From a checkpoint of a small mixture-of-experts model trained on Wikipedia.
Training: a variant of Muon for the experts, 945M tokens, 7209 steps.
Below are experts of layer 2 (counted from 0) of a mixture-of-experts language model. Rows are named router (the router's row for the expert) and show model dimensions 0-255. Each number is 200 + 20 x the weight over its row's rms, rounded and kept within 0 to 999.
After each expert's rows: "gets" lists some tokens that make up at least twice as much of what it gets as of all text; "comes before" lists some tokens at least twice as common just after its tokens as in all text. This comes from a sample of Wikipedia text that the model never trained on. Tokens count by the router's weight.

# expert 47
router,204,231,183,225,195,224,201,199,184,180,211,218,187,181,211,209,200,235,195,245,216,173,201,215,208,219,166,198,188,160,200,178,235,211,163,242,170,214,196,187,182,176,201,215,167,215,229,206,183,194,188,210,180,205,186,210,211,176,188,216,198,240,223,171,232,211,206,210,170,211,182,182,208,190,178,205,195,195,179,192,244,189,231,208,180,209,168,207,206,205,198,204,197,232,240,227,232,211,194,241,161,209,194,203,203,185,215,243,209,196,209,178,201,219,176,234,212,203,196,218,204,193,168,174,218,181,183,161,197,206,197,217,216,174,202,211,201,208,217,195,216,221,222,196,202,177,182,181,211,196,220,178,198,241,206,198,210,225,224,175,224,197,236,170,195,221,201,209,177,213,214,179,177,188,196,189,236,227,177,219,174,150,172,226,217,242,165,242,192,186,198,180,165,226,211,207,223,199,188,202,183,214,205,200,204,182,201,216,193,182,206,180,183,182,253,200,193,194,188,187,201,186,221,196,175,176,207,236,215,164,203,169,183,192,204,179,191,195,186,183,186,196,202,222,193,176,202,211,202,220,157,186,213,187,172,224
gets: "ell", "lin", "or", "ion", "port", "ul"
comes before: "ed", "s", "ing", "ation", "ment", " of"

# expert 27
router,237,207,205,206,237,201,203,194,182,172,198,173,178,214,220,209,188,232,175,195,233,198,182,206,198,208,195,203,206,191,195,219,237,203,209,202,205,222,194,222,245,181,208,189,164,193,229,196,222,212,216,186,198,191,190,188,204,186,162,180,206,208,169,194,183,213,208,210,173,200,203,175,196,172,176,224,191,230,202,191,200,197,211,212,192,204,247,214,211,197,170,151,185,232,168,175,181,196,221,182,202,206,238,206,179,201,177,203,178,204,178,173,208,199,215,195,217,184,214,195,204,203,182,241,193,188,195,209,229,193,218,184,167,189,189,200,191,208,229,214,228,217,193,176,201,200,205,168,210,172,232,198,218,190,200,222,191,225,175,208,216,242,196,215,193,200,173,199,176,176,142,229,206,229,198,224,207,179,181,215,194,201,191,230,211,195,217,161,181,226,196,143,233,182,190,205,172,188,245,187,174,169,163,199,170,203,226,173,184,212,191,233,173,190,219,211,177,194,192,221,219,195,225,205,214,199,182,175,217,171,196,214,222,176,169,207,211,228,228,180,204,194,216,194,166,202,212,214,200,266,187,214,211,213,217,189
gets: "ot", " on", " film", " song", " album", " game"
comes before: "s", "ed", "ing", " of", " \"", " in"

# expert 113
router,177,157,195,209,197,227,228,220,176,176,204,197,190,234,190,166,229,250,191,211,192,235,203,196,209,192,242,221,205,200,202,222,193,156,210,219,214,147,213,200,223,222,214,220,199,240,193,204,197,169,207,183,188,205,182,224,201,207,210,213,183,218,220,208,198,223,192,243,208,207,218,179,208,193,213,191,179,170,209,203,197,185,207,182,203,201,218,199,201,214,216,218,171,221,198,177,201,191,203,248,194,204,196,197,158,201,187,167,193,195,223,221,212,201,203,211,196,192,213,224,189,174,224,196,189,187,235,220,197,176,217,202,206,163,221,193,173,197,176,208,191,225,192,198,182,204,181,249,182,200,211,207,222,224,210,216,206,178,191,214,181,197,188,180,220,212,143,228,177,191,181,204,179,182,214,243,204,219,204,189,229,210,181,218,202,236,223,179,166,203,233,178,226,188,205,214,214,199,191,182,193,167,194,181,228,170,188,231,198,185,212,225,208,237,203,178,225,185,200,202,183,186,219,199,219,230,208,232,235,209,188,232,196,187,224,221,164,230,183,198,176,193,154,213,181,208,227,223,186,217,217,197,239,225,212,213
gets: "s", "ed", "ted", "ations", "ing", " used"
comes before: " to", " in", " of", " by", ".", ","

# expert 73
router,228,195,212,165,187,174,208,199,195,239,213,201,211,170,202,200,224,188,223,166,230,234,203,195,228,185,190,208,166,182,185,181,181,168,216,190,213,199,212,191,221,169,176,190,211,198,186,231,188,231,195,205,172,166,186,198,203,179,204,227,203,174,199,206,190,165,160,189,206,171,205,221,229,206,211,173,192,211,169,219,204,185,172,219,220,196,243,181,209,176,192,235,224,220,195,238,183,199,190,172,209,201,194,235,230,203,220,166,185,220,220,193,222,191,195,173,163,221,172,215,228,189,233,255,183,174,235,205,208,212,201,219,163,221,199,199,220,193,207,191,186,184,245,227,194,217,232,218,205,184,195,175,222,219,170,222,207,180,168,200,234,186,221,212,210,193,192,171,164,183,174,209,191,188,220,199,210,188,210,189,185,218,220,163,172,181,183,223,217,221,207,202,215,194,168,217,178,174,221,205,225,189,221,214,205,216,155,194,202,211,188,205,206,213,225,200,183,188,177,163,200,194,173,176,189,228,196,176,198,209,222,214,163,198,189,211,224,220,182,203,213,210,199,175,216,212,168,196,197,175,216,190,196,179,211,197
gets: "\n", " P", " Y", " Ch", "″", "Y"
comes before: "-", "|", "\n", "|---|---|", "20", "="

# expert 105
router,186,208,237,195,167,188,172,237,229,241,225,201,215,234,201,203,189,209,205,219,182,185,228,171,240,207,211,187,175,191,188,191,210,221,187,186,201,175,195,198,195,204,179,183,242,165,188,213,189,202,240,216,197,198,218,238,190,182,195,190,218,217,211,204,185,161,202,195,187,225,201,221,162,228,206,192,206,168,190,220,233,201,179,160,215,241,186,196,208,208,209,214,237,203,180,183,199,187,191,197,203,218,187,193,174,183,236,197,211,175,204,234,205,221,202,209,211,195,186,228,173,208,179,211,176,207,185,231,169,227,203,215,191,196,198,158,201,190,200,154,212,190,179,178,229,199,181,225,189,171,189,208,193,182,246,223,214,182,214,200,179,209,180,206,223,194,175,160,225,228,200,185,187,202,181,197,186,163,207,190,185,184,234,231,196,177,181,224,183,181,184,187,183,201,212,199,211,195,216,189,200,206,245,207,206,198,195,148,235,161,177,183,203,204,166,208,199,193,190,187,173,197,155,209,203,206,197,211,202,180,225,218,240,189,242,194,175,194,208,186,226,201,213,182,194,213,222,236,197,197,215,193,182,205,165,185
gets: "ed", "ing", "ated", "d", "ted", "ized"
comes before: " by", " to", " in", " the", " with", " a"

# expert 96
router,204,236,191,190,214,212,196,206,235,174,216,209,181,179,209,203,179,215,170,236,191,151,218,211,202,201,156,192,209,191,220,197,201,213,210,233,203,212,196,189,183,178,186,212,183,219,219,238,168,218,175,201,188,229,220,220,174,194,200,223,202,225,230,198,192,215,207,197,219,197,165,196,146,186,185,197,193,164,209,216,219,221,225,231,213,203,178,240,211,195,188,201,182,189,212,198,228,206,213,219,180,194,225,198,174,190,219,191,230,201,215,193,218,194,206,196,178,160,202,241,152,224,167,190,204,214,197,205,197,209,199,234,206,168,207,208,194,186,177,248,205,195,242,190,186,172,194,222,196,212,209,195,180,197,218,210,237,183,198,200,215,229,169,179,154,223,221,234,173,202,226,191,214,214,186,182,203,254,200,218,217,235,190,226,242,180,191,205,191,215,195,194,180,207,223,210,206,193,175,185,196,229,193,185,159,184,200,207,209,161,178,173,201,191,206,198,192,248,225,213,191,200,188,209,213,196,221,199,225,178,174,181,197,183,207,204,175,181,216,192,215,213,173,236,183,210,214,205,207,237,178,206,200,231,181,183
gets: "ent", "mon", "ter", "der", "mer", "fer"
comes before: "s", "ly", "ed", "d", "ial", "ent"

# expert 83
router,215,168,224,197,194,173,195,211,219,222,216,189,221,202,186,187,219,177,194,217,197,205,178,210,215,224,227,190,238,226,177,226,191,225,200,184,216,219,219,193,200,192,188,190,175,178,180,184,198,192,187,145,236,175,192,209,182,224,200,191,200,209,214,207,215,181,153,214,181,202,220,206,196,178,217,207,216,225,165,199,185,176,196,222,211,203,214,193,221,145,214,209,236,192,228,232,164,214,243,171,187,220,186,194,223,225,192,178,182,184,196,221,211,172,173,237,181,209,199,194,181,170,233,249,197,210,205,207,224,183,185,181,197,213,174,218,184,177,211,196,227,204,190,209,196,256,237,198,217,203,171,188,202,162,180,177,184,181,205,210,196,198,209,223,224,193,211,190,180,206,202,230,233,178,192,206,179,189,210,177,234,180,186,193,190,197,173,227,204,169,172,187,170,184,179,222,175,211,195,229,207,186,192,201,188,165,179,204,218,218,214,251,193,239,165,190,207,203,172,217,218,191,223,155,187,205,186,171,176,215,209,184,210,214,229,225,185,209,217,230,212,186,208,213,213,229,189,185,193,198,187,191,208,209,208,213
gets: ",", "),", " (19", " (18", ");", " December"
comes before: " and", " 19", " the", " which", " but", " 18"

# expert 74
router,177,184,211,216,177,186,183,204,239,203,228,183,196,197,232,192,188,251,220,190,192,236,193,199,217,188,205,188,174,235,185,216,211,180,222,171,201,154,207,246,209,188,189,213,211,205,187,195,215,168,214,198,212,164,216,222,201,191,186,183,218,196,157,192,205,191,201,196,199,190,211,210,229,212,201,214,180,201,180,164,177,171,212,200,182,228,216,234,191,205,203,220,181,198,175,222,181,194,219,222,216,214,194,191,179,190,186,177,189,216,198,178,203,198,163,200,219,198,193,196,185,212,174,230,192,211,242,239,198,208,210,212,209,225,224,197,162,227,182,182,232,230,171,218,205,208,218,241,213,200,212,230,200,249,209,199,170,201,192,208,171,203,198,206,210,204,197,176,188,189,213,195,211,196,189,211,174,203,218,199,191,194,214,201,161,212,202,241,221,174,201,195,227,171,179,215,173,202,178,197,187,194,215,189,194,220,209,173,171,176,217,219,192,236,231,200,223,156,176,232,217,203,219,198,197,215,194,200,224,232,209,162,215,208,173,248,185,186,184,237,230,216,209,137,218,214,195,237,185,197,203,191,169,201,188,205
gets: " place", "tten", " family", " medal", " won", " was"
comes before: " |", " in", "d", ":", " place", " of"

# expert 93
router,202,195,206,235,207,221,197,216,191,234,157,201,191,225,181,178,233,208,222,174,230,178,172,191,236,197,180,193,214,216,174,214,208,229,201,181,218,179,207,217,238,226,198,211,203,199,192,237,205,221,199,211,222,227,169,202,228,179,206,222,197,177,181,186,200,228,218,193,203,191,195,189,205,179,208,237,210,193,231,185,166,181,210,206,210,211,195,178,211,211,198,218,229,160,219,190,168,170,196,221,217,185,228,193,226,218,243,239,170,202,201,211,209,182,162,197,217,158,182,233,165,216,230,216,212,183,176,190,225,214,191,194,180,230,229,199,196,188,217,188,249,228,205,217,208,185,209,167,209,196,230,191,195,205,169,202,227,215,190,194,203,189,219,204,212,194,222,201,186,222,220,200,198,194,181,219,208,188,200,226,243,173,217,195,188,169,218,174,197,197,198,213,186,255,177,213,158,183,182,197,217,196,199,178,209,222,191,220,190,204,195,231,214,201,190,175,206,171,199,170,215,192,184,178,187,222,156,181,210,235,210,228,210,172,212,208,195,209,170,196,211,203,210,173,197,209,156,211,184,192,218,207,161,212,188,169
gets: " |", ";", "---|---|---|---|", " (19", " –", ");"
comes before: "\n", " ", " 0", " 1", " 2", " 3"

# expert 111
router,172,204,196,189,188,198,186,189,215,203,223,198,218,176,222,186,233,187,204,213,194,192,201,226,173,205,160,204,210,182,213,182,169,204,206,234,194,198,209,183,180,180,206,196,168,213,199,237,181,244,172,227,193,240,225,183,195,212,163,209,180,205,228,193,223,246,198,226,182,179,204,162,189,189,208,183,199,208,199,184,240,207,264,213,219,236,183,220,170,211,193,201,191,208,177,192,231,203,205,201,184,197,198,185,209,195,190,176,175,189,209,193,211,234,212,198,164,161,192,214,189,206,200,178,228,216,225,178,199,187,198,218,211,183,190,192,178,218,167,213,206,212,250,197,204,161,200,201,198,190,231,243,207,212,199,186,208,186,205,189,190,234,165,164,169,220,203,241,182,216,243,181,235,194,185,189,224,223,181,194,186,211,202,225,216,174,197,203,227,206,193,175,178,218,221,219,231,188,192,165,205,199,201,216,173,217,199,174,161,174,206,173,196,194,235,219,216,221,230,225,203,207,180,183,219,179,226,185,171,164,189,199,177,195,239,194,187,213,190,179,212,201,175,223,184,194,197,203,213,223,196,206,190,207,176,181
gets: "ent", "fer", "ag", "mi", "ff", "ge"
comes before: "s", "ence", "ed", "e", "h", "d"

# expert 59
router,199,190,201,199,170,187,230,206,205,243,189,205,221,219,218,200,209,196,207,171,223,195,191,182,200,209,184,194,159,195,189,240,211,199,200,163,240,194,206,186,237,194,190,214,236,230,192,209,177,192,215,198,192,179,222,207,217,226,202,229,201,190,178,195,200,173,200,203,187,195,217,234,230,223,188,193,180,205,223,228,193,229,186,206,206,183,216,197,203,209,221,219,227,217,166,236,170,179,176,155,193,213,203,220,240,174,171,148,165,181,190,174,227,212,205,184,197,191,219,180,210,199,219,174,208,193,205,235,211,166,205,194,205,220,199,169,200,173,183,179,166,185,221,219,222,201,226,204,174,188,184,230,186,178,152,230,208,190,171,219,197,194,211,214,218,194,186,197,194,199,226,174,154,211,222,195,216,234,197,211,191,180,213,158,190,156,200,209,194,211,169,220,203,156,187,168,187,190,208,208,188,171,194,184,192,236,156,178,172,215,183,198,210,221,159,193,213,166,186,225,198,173,217,215,205,187,183,208,204,223,201,167,201,224,208,192,215,223,217,190,226,195,190,196,201,184,211,198,180,189,180,173,194,204,224,211
gets: "|", " 19", " G", " O", "=", " pro"
comes before: " 19", " ", "---|---|---|---|", " Party", " 1", " 2"

# expert 121
router,188,203,172,198,172,169,185,218,201,166,172,224,162,196,192,194,179,180,183,184,204,230,205,225,177,236,163,190,215,214,192,163,236,188,179,210,222,183,237,230,220,169,213,167,229,179,216,201,167,193,210,213,200,174,182,188,171,236,190,173,219,174,187,189,218,192,168,183,226,235,176,212,168,184,209,173,194,181,203,208,170,213,181,195,182,208,190,204,192,230,192,202,208,209,222,182,208,208,194,195,190,171,189,197,222,183,183,193,203,236,172,238,179,236,163,215,201,208,187,195,158,227,182,207,223,227,190,207,204,192,207,194,171,231,205,220,224,176,228,164,188,167,211,226,216,190,252,207,194,228,211,180,170,209,164,184,220,227,225,209,217,212,186,216,223,225,217,193,218,193,214,209,173,217,212,189,217,189,220,200,215,239,198,230,181,227,193,179,199,193,172,214,205,196,178,218,181,203,190,193,212,205,233,208,180,222,222,205,190,195,206,210,206,236,173,201,212,193,199,180,183,192,200,222,188,179,185,159,214,176,203,223,249,205,210,194,178,191,194,207,219,215,199,179,209,226,218,184,209,182,168,192,211,179,193,200
gets: "ti", "ty", " ", "ci", " re", " 3"
comes before: " |", "red", "mate", "ful", "re", "al"

# expert 35
router,180,205,231,217,220,170,228,216,231,200,206,214,232,227,198,186,220,173,199,171,190,237,168,186,226,195,229,213,154,209,176,179,191,227,210,186,186,163,208,189,248,216,179,224,211,214,163,218,187,194,186,205,220,183,188,212,211,200,196,204,215,172,176,230,211,192,227,206,224,175,201,222,223,221,180,231,180,208,226,184,209,190,185,200,217,173,205,221,205,202,211,234,152,169,202,222,178,187,225,203,202,188,189,193,184,185,174,236,232,195,171,190,209,180,185,183,175,223,204,212,184,180,189,200,208,198,215,204,191,201,169,210,179,225,190,182,187,172,196,165,198,211,183,189,217,208,197,186,202,213,170,204,196,222,216,197,237,160,228,199,195,178,233,201,183,232,209,220,181,173,195,185,206,193,234,175,208,224,213,217,205,168,188,159,192,228,164,230,221,176,214,213,226,203,195,221,216,175,198,215,215,202,180,188,190,232,221,211,193,211,171,185,206,195,179,193,209,163,169,179,206,172,194,225,164,204,213,178,179,210,221,206,183,180,199,226,171,224,228,211,218,191,224,197,192,229,229,170,194,189,172,224,216,216,176,190
gets: ":", ")", ";", "==", " /", " –"
comes before: "\n", " 1", " 19", " C", " S", " 2"

# expert 91
router,183,163,237,192,230,217,182,184,226,213,213,232,172,169,178,192,183,178,241,207,218,191,188,222,172,207,211,177,213,200,209,193,173,226,233,205,201,198,212,217,207,206,203,201,205,199,203,208,205,186,219,193,191,189,185,240,202,215,208,226,227,222,213,217,199,232,170,205,161,201,211,199,191,170,179,239,243,203,207,187,167,200,179,238,217,197,217,210,201,155,192,210,206,214,219,227,189,224,195,230,240,183,174,216,195,217,207,217,206,205,187,233,201,160,222,182,190,185,210,190,181,209,225,212,211,227,223,157,225,202,222,197,193,174,182,215,233,206,219,215,231,166,192,211,187,199,229,185,211,170,200,197,258,193,221,199,228,171,173,199,190,197,206,171,188,229,168,205,184,217,200,200,199,165,188,193,188,180,224,216,223,217,233,192,212,170,209,216,222,204,214,195,200,208,208,217,197,222,197,223,219,221,197,206,196,199,193,210,242,191,205,231,215,168,168,184,230,238,181,215,186,214,220,215,199,183,183,189,182,238,197,177,182,237,204,217,182,192,220,193,160,183,238,215,201,184,192,171,213,205,185,217,218,218,220,188
gets: ",", " and", "),", "ite", " &", " –"
comes before: " ", " and", " the", " a", " which", " who"

# expert 94
router,200,218,187,239,198,168,190,200,202,220,184,211,191,177,218,169,187,207,220,201,227,169,187,184,251,165,222,187,207,199,185,223,180,181,209,209,179,238,143,186,219,195,236,237,213,210,195,207,230,199,176,162,216,222,175,207,198,204,188,227,191,192,226,170,204,176,167,176,179,184,202,234,208,240,198,218,195,218,221,191,179,181,219,178,209,203,191,224,198,202,245,183,212,195,203,230,211,186,190,220,181,197,193,235,206,207,182,197,164,225,220,197,205,173,181,208,204,203,210,202,187,171,195,183,218,217,189,221,211,193,179,209,215,186,223,197,175,227,207,196,198,212,230,215,223,218,195,168,198,182,207,218,194,171,188,184,232,199,201,173,229,172,244,209,184,181,208,230,184,239,223,137,172,170,206,200,190,204,180,212,234,161,187,176,198,214,218,189,210,207,178,232,215,177,159,186,187,206,205,196,223,171,197,206,225,232,194,200,203,229,197,230,197,232,193,183,208,169,212,176,187,191,187,181,209,215,177,225,196,198,185,199,214,187,219,208,222,206,222,205,209,218,219,213,217,173,177,179,211,194,182,219,217,211,230,216
gets: " 19", " 18", " 1", " 17", " 2", " 16"
comes before: ",", " |", ".", "th", "–", "00"

# expert 104
router,176,222,188,188,211,224,212,174,179,198,181,201,151,199,201,200,238,212,206,213,188,194,177,187,196,207,205,214,243,201,166,201,221,215,185,227,168,217,166,215,168,199,192,212,170,218,204,246,218,219,157,183,185,189,214,222,191,168,203,226,221,209,198,225,219,224,221,200,208,174,197,195,183,221,190,151,170,175,164,198,182,185,220,218,202,229,190,213,201,184,205,172,214,208,193,216,237,186,209,204,219,224,184,186,183,206,197,163,234,208,217,175,236,193,215,223,202,221,201,177,223,187,231,195,203,212,197,222,239,185,196,164,205,203,190,205,189,193,214,231,213,188,213,172,206,184,197,211,183,215,188,176,176,219,205,160,198,205,195,184,191,195,163,217,205,204,242,194,221,175,237,231,162,190,173,196,196,220,164,217,190,202,195,234,208,190,185,219,182,199,181,201,174,222,223,239,200,210,208,187,178,178,206,227,203,203,196,221,209,211,176,233,166,210,221,201,207,222,201,193,173,201,202,177,173,200,216,196,210,214,200,160,201,173,216,223,162,197,169,228,201,200,211,243,214,212,223,205,184,207,181,227,189,176,167,174
gets: "son", "ner", "der", "ade", "ler", "ter"
comes before: ",", "s", " of", "my", " (", "'"

# expert 107
router,188,249,239,188,214,219,205,178,200,215,216,229,186,207,215,221,217,199,198,210,173,174,216,212,191,203,191,182,182,228,193,174,202,197,227,252,216,204,182,203,187,208,199,179,225,206,205,220,244,174,223,166,186,197,198,228,195,205,201,238,204,200,214,185,163,209,181,188,178,227,195,176,170,223,197,197,195,187,214,238,214,224,223,217,215,201,207,200,216,211,204,216,200,192,197,200,189,189,227,208,179,187,172,154,165,179,196,166,204,192,208,234,183,177,195,194,208,189,209,207,198,194,168,221,187,202,210,206,167,187,190,172,215,142,216,196,157,184,201,196,232,201,200,165,178,175,179,238,217,184,239,221,178,193,241,226,215,198,234,188,180,189,202,166,193,218,228,241,198,171,198,196,184,180,189,220,238,249,203,201,209,189,210,197,177,181,235,220,177,229,183,236,211,208,204,169,202,192,171,189,186,195,174,230,181,183,221,231,209,228,203,229,220,205,215,211,202,217,195,190,222,181,178,169,222,202,187,200,206,188,199,171,202,207,207,190,180,178,203,197,237,196,194,183,189,201,240,172,185,210,198,189,200,208,225,199
gets: " the", " The", "The", " other", "ent", "ive"
comes before: " ", " first", " United", " f", " same", " re"

# expert 61
router,210,187,202,207,238,220,207,193,187,220,181,195,232,205,181,197,214,173,170,192,207,219,205,175,209,186,190,162,197,222,188,205,213,202,219,156,198,158,187,239,220,211,189,204,190,224,210,173,217,203,176,190,223,205,166,184,208,230,188,190,225,220,169,189,190,187,226,227,163,200,181,239,229,231,164,245,217,184,199,204,172,215,189,217,207,184,230,200,213,193,244,194,214,195,208,215,187,204,191,245,211,151,200,179,205,214,209,228,210,198,174,169,154,198,179,191,193,136,198,196,185,195,227,182,197,182,199,220,162,198,203,166,184,223,209,191,206,191,170,197,223,171,186,217,210,190,203,180,204,174,214,233,183,227,195,221,176,217,194,215,233,225,206,204,203,188,218,214,200,214,216,191,190,192,199,217,205,198,200,227,205,196,240,172,192,181,175,222,214,200,184,198,234,211,215,186,180,183,215,201,223,178,183,187,165,206,161,201,186,216,190,206,197,192,160,176,178,203,169,195,207,181,209,189,195,163,169,209,221,216,211,187,233,203,215,172,192,215,221,202,176,165,184,164,219,215,220,176,194,204,195,180,177,225,217,194
gets: " |", "|", "-", ":", ";", "="
comes before: " ", " 1", " \"", " 2", " S", " A"

# expert 71
router,179,193,189,234,231,172,210,221,185,194,164,213,208,235,206,168,191,212,176,194,202,225,192,193,220,190,231,197,146,224,170,203,171,209,192,195,207,184,182,188,230,220,231,232,197,230,201,192,184,193,241,200,187,231,180,211,196,231,168,237,198,168,209,215,190,200,203,214,219,195,239,190,214,208,206,241,180,210,191,237,194,177,175,193,197,192,222,171,202,222,184,214,174,184,174,214,193,183,198,207,192,195,187,216,198,214,214,197,188,192,179,225,196,200,216,233,210,191,234,212,198,195,201,222,190,221,195,189,180,194,209,174,226,206,199,158,178,185,175,179,195,199,216,257,207,240,186,219,185,212,203,196,199,194,214,245,198,198,182,214,222,200,200,191,208,181,155,217,212,192,200,185,210,199,200,244,179,188,220,172,182,213,198,190,178,221,217,181,174,182,188,182,177,177,189,211,174,202,196,176,214,204,170,203,210,165,156,231,199,177,216,204,200,230,178,157,190,167,162,203,197,179,237,196,204,246,199,218,208,234,191,207,194,183,161,222,186,226,194,196,229,191,158,199,200,193,203,233,187,213,192,187,210,208,213,224
gets: "s", "es", "S", " women", " list", " family"
comes before: ".", ",", " of", " and", "ide", " in"

# expert 40
router,227,171,169,171,208,201,231,201,175,218,202,222,225,211,206,204,224,204,205,173,230,230,209,202,199,193,189,224,179,194,187,182,193,137,178,168,201,210,173,206,246,186,186,202,208,208,167,233,153,183,206,205,224,187,184,184,249,195,218,209,180,199,172,207,190,197,196,167,200,190,232,220,175,196,204,213,192,205,169,208,205,166,200,224,219,213,225,213,213,182,202,242,196,181,183,213,158,220,201,204,184,201,208,230,220,219,208,211,168,216,201,193,209,214,206,182,196,210,191,226,219,185,230,238,160,201,243,211,209,178,197,208,225,205,199,210,219,197,183,213,176,191,252,209,160,205,219,217,213,174,201,168,243,233,197,258,193,201,196,218,203,184,239,209,197,169,190,171,182,192,180,154,212,212,212,211,186,217,231,207,186,196,220,189,175,181,198,228,212,214,224,205,218,197,178,223,171,174,209,181,225,188,234,196,195,207,173,204,202,210,193,195,206,196,209,195,196,166,181,173,187,165,193,169,196,219,173,194,200,180,178,220,191,208,216,224,217,186,197,210,178,197,205,183,225,213,192,180,192,187,205,191,192,222,224,221
gets: "\n", "==", " Year"
comes before: "-", "|", "\n", "==", "=", "The"

# expert 60
router,231,175,193,219,244,221,221,206,178,237,192,214,203,220,184,199,209,194,166,200,216,185,201,206,210,164,177,174,206,219,199,195,209,191,221,194,206,157,205,249,231,232,179,184,209,254,172,179,194,169,183,228,204,197,189,177,228,222,187,206,217,215,173,191,188,191,220,218,176,219,225,230,202,205,167,218,173,219,197,224,182,216,192,217,203,184,230,190,211,175,208,190,208,207,232,184,160,191,218,237,186,164,204,214,225,207,179,230,210,181,176,182,191,176,160,190,201,182,199,199,165,182,232,179,219,201,205,215,188,192,187,174,188,220,202,164,181,198,199,176,203,164,221,208,215,198,221,203,202,226,198,244,183,230,209,210,216,221,180,216,187,226,229,205,215,221,207,199,192,222,186,202,161,211,193,211,196,212,205,217,227,180,188,187,169,207,174,210,194,195,184,211,211,229,198,198,178,194,221,179,219,201,177,201,173,190,200,229,174,236,182,219,221,213,160,167,188,175,167,208,157,188,217,179,188,183,179,215,227,219,206,189,199,215,182,201,215,243,214,206,214,182,198,163,240,199,206,213,188,187,205,198,189,222,212,223
gets: " |", "|", ";", " J", " All"
comes before: " ", "\n", " 1", " 2", " 3", " \""

# expert 86
router,198,162,219,210,218,209,206,195,225,214,229,202,219,180,227,211,216,211,220,204,235,195,195,190,176,205,216,199,215,217,168,203,205,188,215,212,187,221,216,236,179,231,235,210,201,205,206,204,171,178,199,177,201,192,175,215,205,211,229,190,221,209,199,203,193,196,183,198,175,231,188,195,199,194,205,200,230,221,191,188,199,214,194,220,233,173,236,187,223,143,205,205,213,227,210,215,200,203,196,247,169,168,206,192,191,223,192,212,231,198,210,246,213,164,207,198,192,192,191,212,156,177,228,246,212,225,211,171,193,215,239,180,217,183,184,213,196,172,221,202,233,184,197,191,166,203,250,199,190,171,203,208,255,194,218,202,190,187,185,184,197,217,193,182,204,188,161,178,190,177,205,195,213,191,203,204,193,193,202,192,233,202,213,199,191,196,195,252,200,187,211,184,184,185,194,188,243,235,180,220,200,193,177,216,215,196,196,204,216,241,214,209,197,199,169,158,211,200,182,214,224,206,216,159,196,219,176,201,209,235,182,174,221,183,219,231,179,217,204,182,221,160,194,184,221,172,203,190,247,212,183,191,240,205,196,222
gets: ",", " and", " but", "),", " or", " which"
comes before: " the", " and", " ", " he", " which", " a"

# expert 34
router,233,179,172,235,188,225,212,153,213,204,177,178,228,207,225,217,196,234,192,173,213,206,189,206,202,165,185,208,187,174,233,181,220,198,214,181,216,213,165,179,227,207,185,220,196,190,177,211,209,170,181,208,187,168,174,187,213,211,181,214,188,234,179,194,182,179,179,190,248,233,215,202,199,193,196,174,193,231,182,218,207,179,196,207,223,178,207,207,229,217,190,235,182,196,178,195,164,227,204,210,224,185,230,225,202,200,182,211,184,238,184,185,188,181,231,176,217,210,199,213,220,170,193,222,204,188,208,222,197,199,204,219,232,205,174,225,204,198,205,206,242,192,201,204,181,244,207,182,228,231,192,189,196,172,177,227,199,172,164,219,212,174,220,223,225,182,221,199,231,187,184,169,224,199,197,220,185,201,216,216,173,185,223,190,163,194,233,214,216,225,178,237,215,216,178,174,196,173,200,206,218,175,209,171,173,212,221,186,185,206,221,235,210,189,190,180,205,201,176,203,212,196,171,176,213,212,169,195,171,175,194,225,203,200,222,179,188,192,186,174,187,226,216,211,233,234,200,203,206,175,204,213,239,198,228,181
gets: "\n", "==", "===", "=", "====", " \""
comes before: "==", "The", "===", "In", "A", "S"

# expert 76
router,225,180,163,199,193,204,214,167,175,210,218,206,198,143,196,190,209,210,175,192,213,217,199,205,221,208,196,191,153,177,230,180,176,178,203,206,198,195,215,210,247,214,203,194,214,204,184,226,166,192,203,193,229,180,170,210,191,194,199,204,209,231,212,226,199,168,181,176,208,230,199,226,221,200,194,202,214,214,164,214,192,182,174,245,233,186,230,188,213,198,204,222,205,196,178,223,173,184,191,230,205,172,226,207,201,212,174,183,163,217,202,190,216,195,214,199,189,194,213,238,208,194,191,214,194,178,206,203,184,198,208,220,213,194,173,197,191,188,205,233,196,186,228,214,154,188,215,169,213,197,204,158,235,199,195,212,185,206,168,213,238,184,227,222,206,226,175,179,167,173,184,142,207,196,242,183,195,202,227,176,185,212,196,223,209,174,207,246,218,204,209,164,206,226,198,216,165,198,234,212,203,216,203,221,170,198,171,207,195,214,219,195,206,194,210,170,196,162,185,186,209,231,183,170,233,227,186,203,209,181,180,205,194,209,199,202,192,198,200,216,190,213,205,167,231,220,184,161,196,203,240,214,204,230,216,224
gets: "\n", "\"", "”", "\""
comes before: "\n", "-", "|", "==", "The", "In"